{
  "experts_per_token": 4,
  "d_shared_expert": 64,
  "hidden_act": "geglu",
  "balance_bias": false,
  "optimizer": "adamw",
  "train_tokens": 900000000
}
Below are experts of layer 5 (counted from 0) of a mixture-of-experts language model. Rows are named router (the router's row for the expert), gate (a neuron's input weights, with its number), up (a neuron's input weights, with its number) and show model dimensions 0-159. Each number is 50 + 10 x the weight over its row's rms, rounded and kept within 0 to 99.
Before each expert's rows: "gets" lists some tokens that make up at least twice as much of what it gets as of all text. This comes from a sample of Wikipedia text that the model never trained on. Tokens count by the router's weight.

# expert 77
gets: "0", " st", " v", " t", " n", " l"
router:70 73 50 36 85 59 61 62 31 58 48 72 61 62 46 56 51 43 48 43 46 45 61 30 41 54 41 42 43 60 48 53 37 58 53 42 60 50 42 44 60 39 54 49 44 52 54 29 42 49 57 65 45 42 44 52 40 50 50 41 52 59 51 49 48 44 62 47 52 41 42 50 46 51 61 66 54 58 55 53 69 53 71 46 39 56 55 53 65 44 59 58 60 68 52 52 30 52 43 51 49 77 53 42 62 63 38 37 28 29 47 45 53 39 59 44 51 34 61 39 45 52 48 52 66 43 39 60 37 57 45 59 52 66 42 58 53 48 59 58 58 55 59 46 61 61 52 45 45 68 44 54 45 36 56 47 41 58 55 44
gate0:47 51 41 60 54 66 60 54 28 57 51 60 40 61 43 61 54 44 40 48 50 52 50 58 49 47 41 32 66 61 46 42 52 33 39 38 30 62 54 59 43 45 49 54 53 76 64 43 56 57 80 49 44 47 36 57 52 61 65 41 24 54 57 44 61 48 42 38 45 58 43 39 70 51 55 38 51 55 48 57 48 35 63 32 62 39 61 55 59 37 50 56 57 55 36 42 72 29 38 63 41 53 60 64 62 62 57 44 43 48 50 46 50 63 53 42 50 45 69 53 52 56 54 57 68 23 44 48 42 54 53 50 50 37 48 41 38 49 46 49 59 59 49 49 55 35 62 39 44 57 64 41 54 49 61 47 53 56 55 51
up0:59 45 42 51 57 49 55 45 52 47 68 58 41 53 66 37 55 50 56 40 36 59 48 66 38 56 45 54 72 58 47 54 59 46 28 47 43 57 63 66 48 54 29 59 46 52 57 52 35 45 68 52 37 45 38 64 65 52 69 47 47 41 67 66 54 44 40 45 55 54 55 57 51 48 63 68 44 50 65 56 44 45 44 32 40 57 59 41 49 44 48 50 42 68 38 38 46 45 52 41 73 50 69 49 52 55 67 45 52 44 58 59 52 35 55 43 72 41 47 39 57 38 58 35 49 40 45 57 35 61 66 51 52 62 46 61 43 55 44 51 64 52 36 46 42 51 69 56 53 53 60 45 41 20 63 38 47 39 58 50
gate1:39 66 52 51 57 54 54 61 39 59 58 58 63 59 55 34 59 37 54 66 54 37 52 50 57 57 46 65 26 51 64 47 63 65 49 50 69 50 45 46 47 69 36 58 49 53 54 38 49 67 51 56 50 39 54 50 51 62 59 34 62 50 58 42 56 47 31 36 58 32 49 43 55 73 46 53 52 49 66 43 65 41 68 35 51 40 36 50 53 36 40 54 43 49 56 64 56 60 38 42 58 58 48 52 69 32 47 37 74 47 66 60 45 38 70 47 57 68 51 48 46 54 35 57 46 59 56 53 37 54 47 35 52 53 47 55 54 47 69 51 40 49 57 63 42 57 37 50 37 49 54 36 47 56 70 58 32 47 46 48
up1:50 42 51 47 45 62 41 40 72 47 47 36 41 45 46 55 36 70 51 38 42 61 46 43 67 59 59 55 57 56 48 39 56 35 49 52 48 62 41 47 62 45 72 44 62 47 38 64 60 35 44 38 63 60 44 56 48 55 36 69 54 51 42 55 46 49 70 68 41 75 65 42 50 35 56 51 50 58 29 46 49 55 44 54 56 56 60 57 40 72 45 48 47 45 59 24 43 51 45 44 36 48 49 62 46 64 46 53 50 48 42 58 51 71 49 43 42 40 56 48 49 59 70 69 59 58 52 31 49 36 63 44 48 53 56 25 44 56 50 46 67 52 59 60 65 50 39 51 52 53 45 66 58 50 58 42 52 41 52 64
gate2:50 45 48 49 69 54 49 56 41 50 53 51 40 52 59 54 39 64 34 53 52 82 65 51 42 47 53 61 48 49 55 29 41 53 52 69 54 44 48 71 36 57 52 40 48 57 32 41 54 58 58 62 41 47 34 72 70 48 67 70 41 51 61 42 67 57 61 35 61 37 68 54 54 49 48 63 61 53 56 50 61 58 50 36 51 50 69 60 42 26 38 54 35 47 34 26 54 37 45 43 37 71 48 55 58 54 47 57 44 52 61 49 50 56 48 39 53 67 45 40 60 37 64 47 63 51 46 63 55 50 55 54 43 58 48 48 47 37 44 60 55 51 53 49 37 54 53 49 47 56 45 31 48 37 43 58 52 54 47 45
up2:53 51 36 67 62 60 53 42 45 44 53 60 41 57 68 48 50 52 44 64 61 63 47 61 24 50 56 41 56 52 38 56 54 64 45 45 41 46 55 65 22 57 37 34 32 45 39 42 56 53 63 43 34 52 40 79 62 52 49 46 48 51 48 45 60 57 51 28 56 39 60 48 67 55 66 64 56 51 52 44 38 49 43 45 47 56 55 55 48 33 48 67 46 53 32 51 58 58 48 47 57 69 51 65 47 53 54 54 50 39 57 40 31 38 39 43 72 54 42 50 78 44 41 50 32 44 58 62 39 56 52 38 39 44 38 64 58 46 44 52 51 36 51 45 43 42 63 51 49 54 60 37 39 48 51 59 47 46 52 36
gate3:60 52 43 39 55 65 49 62 50 51 55 65 59 73 44 53 51 31 48 54 42 48 53 44 30 79 56 71 61 48 44 50 38 53 39 47 32 42 60 34 49 61 49 42 57 50 60 45 58 71 68 44 59 59 55 42 54 61 68 48 43 60 52 53 54 59 55 58 43 39 58 31 42 49 47 37 47 63 54 44 55 45 66 50 46 48 53 40 51 57 39 52 46 45 38 51 45 49 45 67 64 58 46 50 51 50 42 50 53 67 58 29 35 42 41 50 35 35 47 36 75 58 51 55 72 67 31 53 40 45 53 62 53 45 49 52 53 33 53 64 48 53 62 58 62 45 49 51 52 59 41 51 53 53 71 61 48 54 39 29
up3:49 40 29 53 57 62 47 53 53 49 66 65 51 73 48 57 56 34 49 65 49 49 47 51 33 79 62 59 59 40 35 44 29 47 45 46 39 35 53 47 40 56 55 51 51 47 55 43 51 62 66 50 51 71 48 36 63 62 68 48 39 64 51 44 60 61 41 55 56 42 51 38 38 47 51 45 53 54 51 39 48 55 56 51 52 51 54 30 43 53 35 52 43 50 37 69 35 59 48 63 64 55 52 45 55 50 32 55 43 71 49 39 35 41 33 49 54 27 48 39 67 54 42 45 70 50 32 58 51 48 40 56 64 47 36 59 50 48 49 66 37 50 51 58 46 35 57 56 62 56 41 60 43 54 61 53 45 58 46 34
gate4:77 60 48 47 78 57 46 46 66 54 36 47 62 54 40 55 57 58 32 61 40 66 41 47 47 49 63 43 40 57 24 48 47 48 62 47 60 58 54 52 40 41 51 46 46 49 50 49 33 46 55 58 55 33 50 54 42 42 48 50 36 54 38 57 34 43 62 51 55 58 35 48 59 69 49 63 46 52 40 42 56 55 51 46 40 64 53 38 52 48 43 42 49 52 49 50 47 63 46 44 49 68 57 36 55 60 56 33 30 46 48 49 62 46 53 57 53 56 62 45 55 72 56 33 45 36 40 62 57 62 56 47 32 55 40 62 46 39 32 47 44 61 54 48 62 57 51 42 49 42 29 70 54 33 45 34 40 49 54 24
up4:38 57 65 52 38 48 59 38 36 55 64 52 48 43 66 36 53 51 66 43 52 52 50 51 54 49 50 50 52 45 67 67 69 55 46 56 54 45 32 40 60 70 60 54 65 56 59 53 73 51 44 39 43 60 58 51 47 64 39 49 55 43 59 52 48 55 41 47 44 43 51 63 45 36 42 41 50 52 59 56 43 45 53 43 46 29 41 78 55 51 67 52 44 44 59 39 47 43 55 65 45 45 50 61 42 35 43 70 63 46 48 47 39 50 44 38 53 45 32 51 38 36 47 69 56 62 68 30 41 43 37 53 62 50 52 37 49 55 50 59 59 38 54 38 44 36 41 53 39 52 63 30 60 65 47 54 57 40 58 77
gate5:49 61 47 48 68 55 42 52 73 52 47 47 49 49 52 39 68 56 49 67 30 35 52 48 43 35 50 61 40 55 40 29 67 52 58 37 57 70 43 56 31 36 51 31 52 55 62 45 59 48 41 59 69 58 44 36 53 42 56 39 45 51 48 64 44 54 51 53 44 55 47 68 48 56 30 52 51 46 48 43 49 45 48 57 50 42 63 63 48 44 41 68 38 42 68 63 40 58 45 45 50 45 41 57 46 45 57 62 51 49 64 63 54 51 58 63 34 49 47 48 31 65 63 44 44 22 42 49 38 39 54 50 61 59 46 62 36 45 60 42 32 51 49 69 29 53 45 49 48 56 53 75 61 45 47 48 39 51 49 53
up5:45 53 59 52 47 43 45 50 30 46 55 45 58 67 40 70 32 57 47 36 74 70 55 54 61 59 39 29 43 54 61 69 38 55 37 52 46 42 48 28 63 54 48 59 58 48 46 62 46 46 61 52 47 48 52 59 35 49 43 56 56 54 48 38 46 49 61 53 51 56 45 50 65 49 71 50 49 53 58 59 54 48 61 40 48 62 35 36 47 64 51 43 63 50 46 29 62 49 51 38 48 57 57 52 50 57 46 32 47 42 37 53 46 48 38 44 53 63 47 59 57 37 43 57 47 70 61 35 52 64 53 41 25 49 61 31 63 56 25 37 54 57 51 34 67 43 45 42 50 37 37 39 50 59 55 51 33 41 46 57
gate6:64 53 53 46 53 61 50 60 65 45 39 48 49 29 65 46 70 52 45 65 61 56 58 36 38 52 63 69 53 44 58 39 51 42 62 47 43 57 61 55 39 53 64 41 47 51 65 42 43 57 59 58 53 49 48 53 51 50 52 47 31 47 63 57 50 63 53 44 39 65 46 47 47 57 38 65 47 57 46 29 45 43 38 56 36 69 63 63 57 46 42 58 49 52 54 53 41 57 70 50 43 47 48 70 28 58 62 61 45 45 59 36 56 31 66 43 48 23 58 40 54 57 52 54 44 32 30 53 57 39 47 47 35 47 55 55 27 40 60 68 51 42 46 69 54 51 61 52 45 51 46 43 51 33 50 46 42 57 40 32
up6:53 37 43 34 47 56 32 57 76 45 37 45 30 57 44 61 76 41 52 43 51 43 51 66 39 49 68 46 65 69 45 49 71 44 54 54 45 46 64 59 62 52 64 53 49 58 34 46 32 43 47 60 63 50 53 66 58 51 48 50 53 61 52 56 39 45 45 56 64 59 57 54 28 63 42 66 51 55 55 38 49 57 42 53 52 49 36 57 27 64 43 54 30 54 39 60 51 72 52 55 58 55 60 47 43 70 67 46 47 56 51 50 40 45 51 37 47 49 41 46 61 52 56 61 49 44 55 50 41 41 64 58 31 49 42 66 52 64 39 55 35 46 32 60 44 52 55 55 35 46 48 57 53 43 58 38 52 56 39 47

# expert 71
gets: " T", " t", " g", " G", " sh", " S"
router:69 65 48 23 61 59 54 47 53 38 52 64 69 59 49 48 57 41 48 39 44 55 58 35 61 60 45 55 38 69 34 48 41 49 42 41 54 45 44 48 55 40 37 37 53 67 45 35 57 49 57 59 53 46 33 47 38 57 47 67 40 46 51 51 44 57 56 43 39 54 57 52 39 61 45 51 47 62 54 50 61 49 61 32 47 55 57 41 54 48 51 70 48 43 61 49 36 55 40 36 38 62 63 54 68 53 27 56 53 24 46 39 32 38 57 38 44 48 52 38 48 39 54 58 62 51 57 47 34 52 62 55 42 54 47 35 56 28 48 62 71 48 52 53 58 49 42 32 38 53 37 56 57 37 62 37 35 56 56 55
gate0:51 52 67 55 60 56 50 50 38 38 46 49 68 44 58 49 46 43 48 47 51 44 41 41 55 45 56 38 41 50 63 33 52 67 53 52 45 53 63 61 51 45 48 43 55 59 47 36 37 57 53 56 61 39 64 50 33 61 50 47 57 54 58 35 57 46 52 43 31 55 66 57 44 55 54 39 38 64 64 36 66 27 49 49 46 51 43 46 64 51 50 40 55 58 55 45 48 38 30 49 40 59 57 42 65 37 51 56 54 65 60 49 53 51 56 31 58 50 71 65 43 64 62 55 66 65 43 49 35 36 75 47 41 36 41 35 46 40 60 48 59 55 46 45 61 56 59 44 40 45 38 42 65 61 26 46 33 44 63 73
up0:47 44 44 47 44 40 39 49 67 50 53 58 46 52 62 61 51 46 67 49 53 54 43 46 58 63 58 49 55 69 49 47 60 53 43 35 52 56 67 61 65 44 41 60 32 55 59 41 72 53 53 61 48 40 44 40 49 39 45 44 60 38 52 55 43 47 46 44 65 59 69 35 63 52 47 45 37 47 63 60 54 55 53 51 42 57 40 37 50 52 45 54 46 51 64 64 50 24 63 47 66 46 36 48 46 51 55 39 55 61 35 47 48 79 53 52 64 41 37 50 64 40 61 40 28 42 41 46 59 50 45 33 85 51 46 56 55 44 44 45 54 54 47 35 44 62 47 64 44 54 63 44 34 32 71 38 50 53 44 59
gate1:60 45 62 55 45 57 69 49 41 32 28 41 35 63 55 54 67 40 49 52 49 59 61 61 44 48 52 44 59 53 29 62 54 62 50 47 53 54 51 68 33 43 40 35 33 68 44 50 56 24 55 50 43 45 23 50 42 46 45 55 64 34 69 65 38 34 49 51 42 40 45 50 48 53 58 43 49 54 40 59 40 46 62 67 58 60 40 63 43 66 46 49 52 57 65 58 47 45 44 60 59 61 57 40 64 53 54 52 49 38 52 56 60 39 59 51 44 46 45 49 53 40 39 50 37 58 41 48 44 25 41 37 52 42 46 69 41 42 52 47 75 58 42 61 66 46 45 48 46 58 40 51 62 42 49 37 50 37 43 57
up1:61 55 41 51 58 43 30 48 39 62 72 44 55 48 53 55 56 52 59 62 50 41 49 38 52 33 47 63 50 59 54 41 53 54 66 41 48 45 37 44 59 40 49 48 67 34 63 63 38 68 37 52 55 37 67 71 55 47 48 45 42 47 50 35 36 56 61 64 74 47 54 41 46 56 60 52 60 51 54 36 63 53 41 51 45 47 58 39 65 42 56 55 54 54 22 63 42 61 54 43 49 50 42 38 43 52 43 37 43 56 42 45 54 70 53 51 52 46 55 59 51 56 52 35 64 48 52 65 64 68 52 54 48 49 60 27 63 51 49 46 18 61 58 52 50 63 33 48 59 35 64 42 51 54 63 60 54 60 45 47
gate2:35 51 33 59 58 48 63 45 37 15 67 53 66 62 51 61 57 51 54 43 43 66 52 43 42 51 37 35 58 59 55 49 50 51 53 49 46 50 34 42 45 50 32 37 47 48 52 56 34 47 67 39 47 48 54 64 53 56 34 60 50 43 53 61 62 53 49 49 38 47 55 50 52 51 57 50 48 43 40 43 71 58 45 39 39 53 64 52 51 49 44 61 54 48 39 33 44 46 56 59 47 87 48 69 47 65 47 44 39 49 64 46 57 52 52 39 58 50 61 53 63 54 49 55 61 46 58 50 51 34 64 47 53 47 65 53 51 33 59 56 40 40 43 46 65 71 48 38 72 44 38 43 40 53 45 58 30 63 38 52
up2:45 56 57 51 58 46 47 43 45 32 59 49 73 69 53 46 65 35 60 47 65 54 52 35 44 42 49 58 40 52 56 54 50 56 62 40 54 31 44 32 72 57 51 48 61 43 36 50 53 45 45 49 43 43 51 65 37 56 43 61 43 47 42 47 57 56 51 60 56 49 54 49 51 69 59 54 59 53 65 42 71 30 31 45 34 43 55 48 49 61 57 70 50 64 29 41 49 45 53 54 55 63 43 61 44 56 56 50 58 40 59 72 52 57 46 51 64 37 57 56 55 48 59 52 51 50 54 49 65 67 52 44 58 29 44 40 74 37 33 39 40 40 44 46 51 59 52 49 57 40 45 57 38 66 41 42 34 69 63 62
gate3:58 49 48 41 63 61 47 52 45 34 48 46 48 52 47 67 49 48 54 58 66 64 44 39 58 59 56 49 53 54 35 54 42 56 55 56 47 31 40 63 61 45 59 39 61 52 48 36 35 47 50 33 49 54 43 69 55 77 42 56 54 49 58 42 52 59 34 48 42 55 62 57 41 51 31 46 28 44 23 42 49 42 51 41 36 48 55 41 76 47 44 36 44 36 59 58 51 60 43 44 36 59 66 57 55 40 32 48 44 56 50 57 49 53 52 42 43 28 44 43 67 51 38 54 52 59 44 64 44 25 43 47 52 63 58 42 33 48 35 49 58 44 34 25 57 48 51 55 52 45 37 55 58 44 45 40 50 63 63 57
up3:39 52 69 45 55 50 49 46 68 60 67 60 44 50 61 51 48 34 48 42 49 43 45 65 38 40 48 42 60 52 55 50 55 49 35 59 41 44 56 39 50 62 48 50 30 43 50 58 69 33 34 38 59 46 68 36 51 39 54 62 56 56 49 51 51 67 55 35 46 55 38 58 44 41 62 64 46 62 52 15 70 58 53 70 46 55 50 40 48 47 25 41 53 53 40 48 57 41 40 39 50 29 46 41 59 52 57 54 60 55 43 45 65 50 58 51 45 56 62 47 44 54 62 44 45 38 53 48 51 63 59 47 36 49 47 55 41 47 68 75 51 52 46 51 43 59 40 59 45 47 62 28 58 50 45 43 31 31 59 61
gate4:42 56 40 15 59 48 60 53 47 62 65 42 48 50 52 49 42 40 48 36 40 51 70 25 50 51 36 49 47 55 54 48 45 57 50 46 65 66 50 46 55 55 44 30 59 47 68 64 48 28 44 64 47 44 38 62 55 36 63 62 41 49 48 47 47 51 61 47 43 44 66 70 61 65 56 53 48 61 63 53 53 27 62 44 58 44 42 47 79 39 40 62 51 62 46 54 43 49 61 38 48 60 64 46 53 45 28 51 45 44 71 32 52 58 47 53 36 51 53 51 53 46 45 54 53 51 53 49 48 60 49 49 42 49 60 45 51 51 60 55 56 60 44 48 38 57 32 41 40 47 30 65 41 58 39 34 56 50 49 63
up4:63 51 43 68 46 43 32 54 46 41 36 54 54 59 58 69 59 51 76 66 41 64 43 72 45 43 71 51 41 53 47 57 51 51 60 38 44 45 51 51 51 59 45 66 39 44 35 43 58 60 44 58 38 56 47 44 31 57 44 31 73 50 59 38 47 50 43 58 59 54 41 34 43 26 52 64 46 53 50 49 51 53 43 44 48 64 48 49 43 56 54 39 52 42 50 52 45 45 43 70 63 42 37 34 41 53 64 36 47 48 38 62 63 42 56 42 76 45 29 51 48 51 43 39 42 52 49 60 47 52 47 55 42 55 40 58 53 62 38 49 37 41 57 55 68 42 68 55 72 49 63 41 61 49 63 59 52 61 48 46
gate5:44 58 47 52 50 50 42 45 42 51 54 55 37 46 55 54 59 33 51 32 57 54 45 42 36 49 60 54 50 62 53 54 56 52 50 44 57 48 60 46 25 45 47 54 51 48 44 28 42 49 65 54 49 57 41 60 51 58 62 65 62 48 58 64 48 55 47 52 43 43 51 41 42 49 64 66 35 62 52 64 48 32 65 50 46 37 50 67 50 46 38 82 42 46 60 44 49 23 58 49 46 59 50 47 74 47 47 55 34 63 40 46 79 39 52 38 68 63 58 51 61 54 38 51 45 44 64 47 45 33 56 35 51 59 41 33 64 50 62 37 60 41 29 39 65 57 42 66 46 48 44 45 57 48 37 59 58 48 51 57
up5:45 43 60 55 54 46 51 48 44 35 56 52 53 51 42 54 60 29 60 52 63 70 51 52 58 57 54 50 47 77 57 64 60 55 56 48 39 36 52 49 63 44 43 55 51 42 38 67 61 43 49 46 67 61 33 62 37 49 50 66 63 46 55 43 38 57 39 55 54 53 43 67 41 41 58 62 49 53 41 42 75 62 65 73 41 39 61 48 41 59 47 33 50 52 49 51 36 56 53 47 48 40 48 40 50 40 47 48 63 65 48 55 55 66 54 48 49 52 36 48 51 55 41 53 49 38 39 55 65 47 51 60 46 59 45 41 33 40 44 67 57 49 43 58 34 32 51 49 63 44 54 13 49 59 36 49 39 62 71 50
gate6:57 51 49 41 48 59 55 49 61 44 48 59 57 60 50 38 43 57 41 44 51 26 43 34 52 57 63 56 45 50 62 35 40 49 43 47 43 36 69 52 55 53 50 50 52 64 47 30 57 53 63 37 56 42 54 36 46 59 64 57 40 56 47 42 57 62 51 44 56 67 49 48 41 56 40 45 42 57 45 46 51 56 61 36 72 44 56 33 56 51 57 54 75 51 48 51 52 48 56 56 60 61 51 64 64 70 43 42 47 61 21 50 36 48 43 44 41 53 66 50 52 41 61 58 28 53 29 58 32 40 56 59 53 59 45 41 52 57 44 54 76 57 64 67 43 53 37 37 42 55 47 51 46 63 67 47 35 61 57 28
up6:49 45 47 54 48 45 33 56 48 52 48 40 43 63 51 48 30 53 48 40 64 57 45 41 31 53 41 51 55 51 52 62 48 60 47 43 55 46 62 43 40 61 54 66 50 36 56 64 55 43 54 57 44 41 48 39 52 46 65 57 55 49 41 68 55 39 46 52 54 39 55 67 68 41 51 60 71 59 68 71 57 38 48 64 45 40 66 49 46 40 67 68 48 60 65 45 54 39 36 51 55 43 49 45 80 35 48 58 66 52 45 48 54 27 54 47 36 43 50 56 58 54 44 48 63 50 39 43 64 59 44 64 45 35 45 62 50 63 50 58 60 65 56 41 43 43 51 65 48 66 58 60 28 57 47 60 71 32 47 43

# expert 94
gets: " b", " p", " m", " c", " v", " s"
router:73 71 44 26 70 59 46 63 45 43 64 65 65 62 55 59 42 62 55 28 48 45 68 38 46 59 57 60 45 61 37 57 45 51 48 42 52 62 40 45 54 45 43 43 44 66 51 28 50 45 52 67 51 26 49 47 26 48 48 45 44 47 43 52 44 46 72 46 51 51 49 53 48 58 50 61 38 72 61 53 72 49 69 39 39 51 63 46 57 46 60 58 47 44 53 46 34 53 54 40 36 65 47 52 54 55 57 32 48 36 48 51 41 46 71 42 52 54 48 52 49 35 52 56 66 51 58 47 37 42 46 60 50 69 43 41 57 51 43 55 66 59 48 47 56 48 55 51 38 60 57 38 50 41 53 38 35 45 55 52
gate0:68 29 73 29 48 44 55 31 53 57 51 59 69 39 49 51 65 39 55 44 57 38 55 48 48 65 57 60 62 47 60 35 39 44 56 72 53 57 52 61 55 38 49 49 43 68 60 41 41 54 62 62 44 38 45 45 45 58 48 69 43 48 56 61 49 70 60 47 52 45 47 28 44 51 52 44 61 59 54 46 47 66 57 57 65 41 63 35 44 45 66 55 54 59 37 54 39 62 50 38 42 41 62 49 67 63 47 58 50 53 50 36 65 54 39 54 42 57 52 44 63 49 41 68 52 52 46 58 61 48 57 47 60 53 53 47 62 49 22 73 37 50 58 69 45 60 46 53 49 38 63 44 42 49 55 36 55 47 46 40
up0:49 68 45 63 62 47 52 71 49 53 45 48 41 55 52 48 53 60 54 84 50 47 41 50 36 48 44 48 54 54 45 41 67 58 56 52 56 49 33 39 46 52 45 65 39 40 56 57 67 48 56 35 63 35 58 42 51 55 53 45 64 47 37 43 51 50 58 46 55 57 48 56 56 62 43 68 41 57 44 33 51 40 44 43 28 49 49 64 46 56 45 50 50 42 48 45 70 51 51 48 62 60 54 59 35 51 56 43 52 48 59 63 36 43 62 52 63 34 61 43 27 62 56 34 59 45 47 32 33 65 33 53 34 38 53 44 42 38 54 30 45 60 42 43 73 35 41 45 37 44 32 62 63 52 44 61 42 46 51 45
gate1:57 49 58 49 68 54 62 58 29 24 45 58 55 62 41 43 54 30 51 52 48 49 57 34 73 63 56 41 57 49 42 50 41 51 48 61 70 57 54 51 44 58 42 55 48 36 63 40 37 49 46 41 49 44 40 45 53 51 61 61 60 47 45 54 59 67 65 56 40 34 62 59 70 74 52 62 57 65 44 55 49 38 43 52 48 49 57 42 64 34 37 55 53 68 52 56 63 46 58 38 67 45 58 65 44 30 42 60 59 32 47 54 44 50 41 52 38 52 46 52 55 33 47 22 50 61 56 56 42 61 45 65 46 55 63 63 48 52 54 37 56 33 54 49 56 56 50 33 47 42 59 51 42 44 51 53 31 60 48 44
up1:51 38 53 61 52 45 59 47 29 46 72 53 70 53 51 41 43 55 42 31 57 50 39 51 60 59 57 46 45 47 43 75 43 37 46 40 43 45 70 59 40 48 40 71 50 62 46 37 30 37 41 57 37 38 55 58 55 46 73 57 48 52 55 63 76 40 51 51 30 34 44 44 51 60 57 46 58 54 53 59 50 34 37 58 46 41 52 53 59 38 48 41 47 57 46 47 64 53 56 51 47 63 48 43 53 49 59 66 45 51 44 45 51 59 37 62 60 66 49 58 58 32 52 28 54 51 60 62 40 58 40 66 51 54 38 54 54 60 56 48 58 47 43 43 65 55 48 46 47 49 76 44 37 50 28 69 46 59 55 57
gate2:55 59 37 53 45 60 61 77 53 44 59 39 52 39 48 49 72 55 50 50 39 64 48 52 46 42 42 51 56 52 37 54 49 42 74 63 54 51 44 62 41 36 49 54 44 59 53 21 41 49 65 45 66 42 57 66 60 51 51 51 34 43 60 59 51 48 49 49 52 63 65 68 45 54 43 41 33 47 52 60 48 54 47 53 46 44 58 46 54 50 47 56 45 46 69 59 37 33 41 48 61 55 56 46 60 47 45 40 60 43 44 44 72 49 64 50 49 50 69 38 57 54 40 64 32 50 57 63 44 26 56 51 57 55 59 54 38 47 63 65 55 50 40 41 69 55 65 44 41 62 47 45 40 53 39 52 27 59 45 24
up2:57 36 55 46 61 43 51 35 43 46 37 56 52 53 40 49 37 34 47 57 67 32 51 40 50 50 48 47 45 51 68 47 49 63 44 45 55 54 48 33 48 48 51 40 56 30 47 76 59 49 32 59 38 47 41 30 38 52 45 50 65 51 46 46 47 50 45 57 56 34 33 46 65 53 56 67 80 60 44 34 53 43 51 43 62 47 38 46 44 55 50 59 60 54 38 45 65 51 68 51 43 51 54 56 43 60 46 42 45 55 46 48 34 44 42 52 30 42 34 49 47 55 48 39 65 46 26 42 58 62 47 40 45 40 45 50 66 49 51 46 50 56 66 54 34 69 38 43 53 37 61 69 59 47 61 44 70 57 45 70
gate3:53 47 46 52 70 47 46 56 53 59 37 57 54 43 59 65 63 56 60 34 51 35 37 42 37 62 57 57 50 60 47 47 41 58 56 55 37 58 45 54 50 47 50 71 49 62 63 50 29 43 60 44 70 44 56 54 47 54 37 46 62 45 64 48 61 45 40 38 42 59 59 28 65 50 66 56 58 45 31 36 54 35 33 56 53 53 50 55 44 43 32 51 57 28 45 48 35 64 40 36 57 52 39 55 63 51 40 48 61 47 46 37 57 43 55 59 45 33 66 31 56 52 41 51 53 45 52 63 66 35 46 54 48 49 81 41 48 52 48 41 50 61 45 55 58 53 57 43 35 58 73 46 50 42 44 64 65 51 48 34
up3:58 38 42 60 45 50 43 45 49 55 56 46 46 46 48 50 58 44 50 47 52 49 61 49 54 58 64 49 63 34 52 38 53 47 41 51 50 52 38 51 48 50 52 56 57 57 65 51 42 46 54 31 41 39 52 44 44 54 35 69 65 53 44 38 59 47 68 49 57 68 51 38 52 53 41 36 33 45 36 42 66 56 66 67 55 40 64 25 39 57 69 51 58 29 70 39 53 30 44 45 60 46 52 53 62 60 65 60 71 54 61 38 54 74 47 54 55 55 73 58 61 46 37 74 42 56 47 49 43 41 50 45 59 52 60 37 45 43 43 50 47 46 51 55 51 60 53 43 43 84 55 50 54 36 43 65 60 52 54 47
gate4:42 57 42 42 59 51 51 58 51 45 40 35 45 63 35 51 52 39 37 55 47 50 57 70 57 51 32 50 52 44 62 37 58 54 35 51 48 39 58 30 46 39 45 51 67 53 48 45 65 49 56 74 25 35 45 66 36 52 58 38 40 49 43 58 52 48 56 55 28 55 65 51 49 64 36 34 46 48 65 42 55 39 45 46 66 51 42 56 51 36 48 64 61 39 64 47 45 40 44 55 47 45 56 43 62 58 54 61 43 40 62 42 48 71 50 51 55 45 60 53 55 63 62 32 66 51 57 47 45 24 62 49 62 34 44 29 57 37 68 52 51 58 53 57 43 50 54 36 45 50 33 56 63 43 68 48 58 50 50 57
up4:64 54 56 46 45 52 58 51 63 42 45 66 64 47 50 31 48 39 47 53 45 48 53 47 43 54 41 53 54 51 50 64 58 37 62 55 50 50 54 51 48 66 45 40 42 42 51 61 56 52 54 32 52 66 44 24 50 55 43 42 66 39 71 57 40 57 58 52 62 40 50 50 59 37 60 48 68 51 50 34 38 77 66 53 60 43 55 48 49 47 53 57 45 48 51 29 58 63 52 37 52 51 59 42 29 47 35 38 64 44 50 39 50 29 43 69 54 58 20 38 50 38 55 69 63 44 65 52 49 54 53 55 44 66 50 63 63 64 43 28 65 38 55 45 46 56 50 65 50 43 56 46 48 44 43 48 40 50 47 37
gate5:50 48 39 56 54 52 45 32 47 50 54 67 40 47 55 40 42 45 63 25 53 40 49 36 28 44 64 49 42 35 42 60 55 53 32 54 52 59 48 40 46 47 51 60 43 42 58 28 42 53 67 61 48 53 57 53 51 38 59 50 58 48 61 42 55 38 42 35 58 44 42 39 33 44 52 55 64 32 57 52 59 41 46 53 45 48 42 35 50 55 59 45 58 68 38 54 52 60 59 44 70 55 49 52 33 53 38 52 62 61 58 54 64 43 62 35 49 56 48 50 67 62 25 54 47 58 48 59 53 40 56 39 61 35 53 66 67 65 51 42 48 56 50 61 57 54 59 60 56 57 84 48 41 41 55 46 56 57 27 48
up5:38 41 60 57 53 49 54 45 42 58 71 58 39 51 45 63 35 51 49 46 46 40 69 21 40 59 62 53 34 43 34 57 34 49 46 53 41 43 29 46 50 64 51 44 41 53 51 47 48 46 54 70 32 52 64 46 59 57 53 50 51 51 68 37 43 43 46 42 56 53 31 37 38 40 56 51 56 39 51 37 64 55 48 64 52 48 28 52 43 57 55 48 64 60 58 63 42 70 52 49 52 50 38 54 49 50 48 61 33 70 47 58 45 52 42 42 50 62 42 65 52 61 52 41 49 53 47 60 58 48 60 38 50 33 36 49 73 70 46 39 58 51 49 61 53 36 51 53 61 64 75 68 51 55 57 56 56 49 46 68
gate6:53 42 65 23 56 45 49 62 43 65 43 49 64 63 50 28 59 43 54 51 61 49 67 61 61 62 53 58 54 50 48 43 51 80 45 55 54 42 59 42 51 65 30 64 70 44 49 35 48 61 53 62 34 42 49 42 38 62 63 44 86 41 59 63 58 59 59 61 51 24 68 56 59 58 41 53 41 45 47 50 37 51 57 45 54 43 58 57 51 40 31 55 49 60 48 45 52 45 42 46 55 47 61 49 67 41 63 55 61 34 44 40 49 35 63 46 40 48 56 43 47 52 40 45 65 50 41 53 49 37 62 49 64 43 62 48 45 51 41 48 44 50 44 35 55 53 56 57 47 42 47 51 53 62 52 48 41 41 41 59
up6:38 59 53 56 41 40 57 54 61 42 62 46 34 74 73 61 38 55 48 50 42 46 44 34 50 48 48 36 34 42 48 64 65 16 44 42 49 39 58 58 47 45 56 44 37 58 45 59 57 47 48 73 50 42 37 50 63 55 52 55 23 59 60 57 51 38 31 49 47 61 46 44 48 49 55 33 54 54 48 52 65 39 63 41 54 44 49 46 52 35 59 40 65 43 69 53 45 55 42 47 52 60 49 53 54 37 43 50 60 56 62 44 56 63 48 54 57 44 35 68 62 42 54 47 44 57 53 47 39 55 35 60 27 57 28 47 60 46 32 49 66 50 59 55 58 43 41 37 43 58 50 47 57 56 62 41 50 58 66 41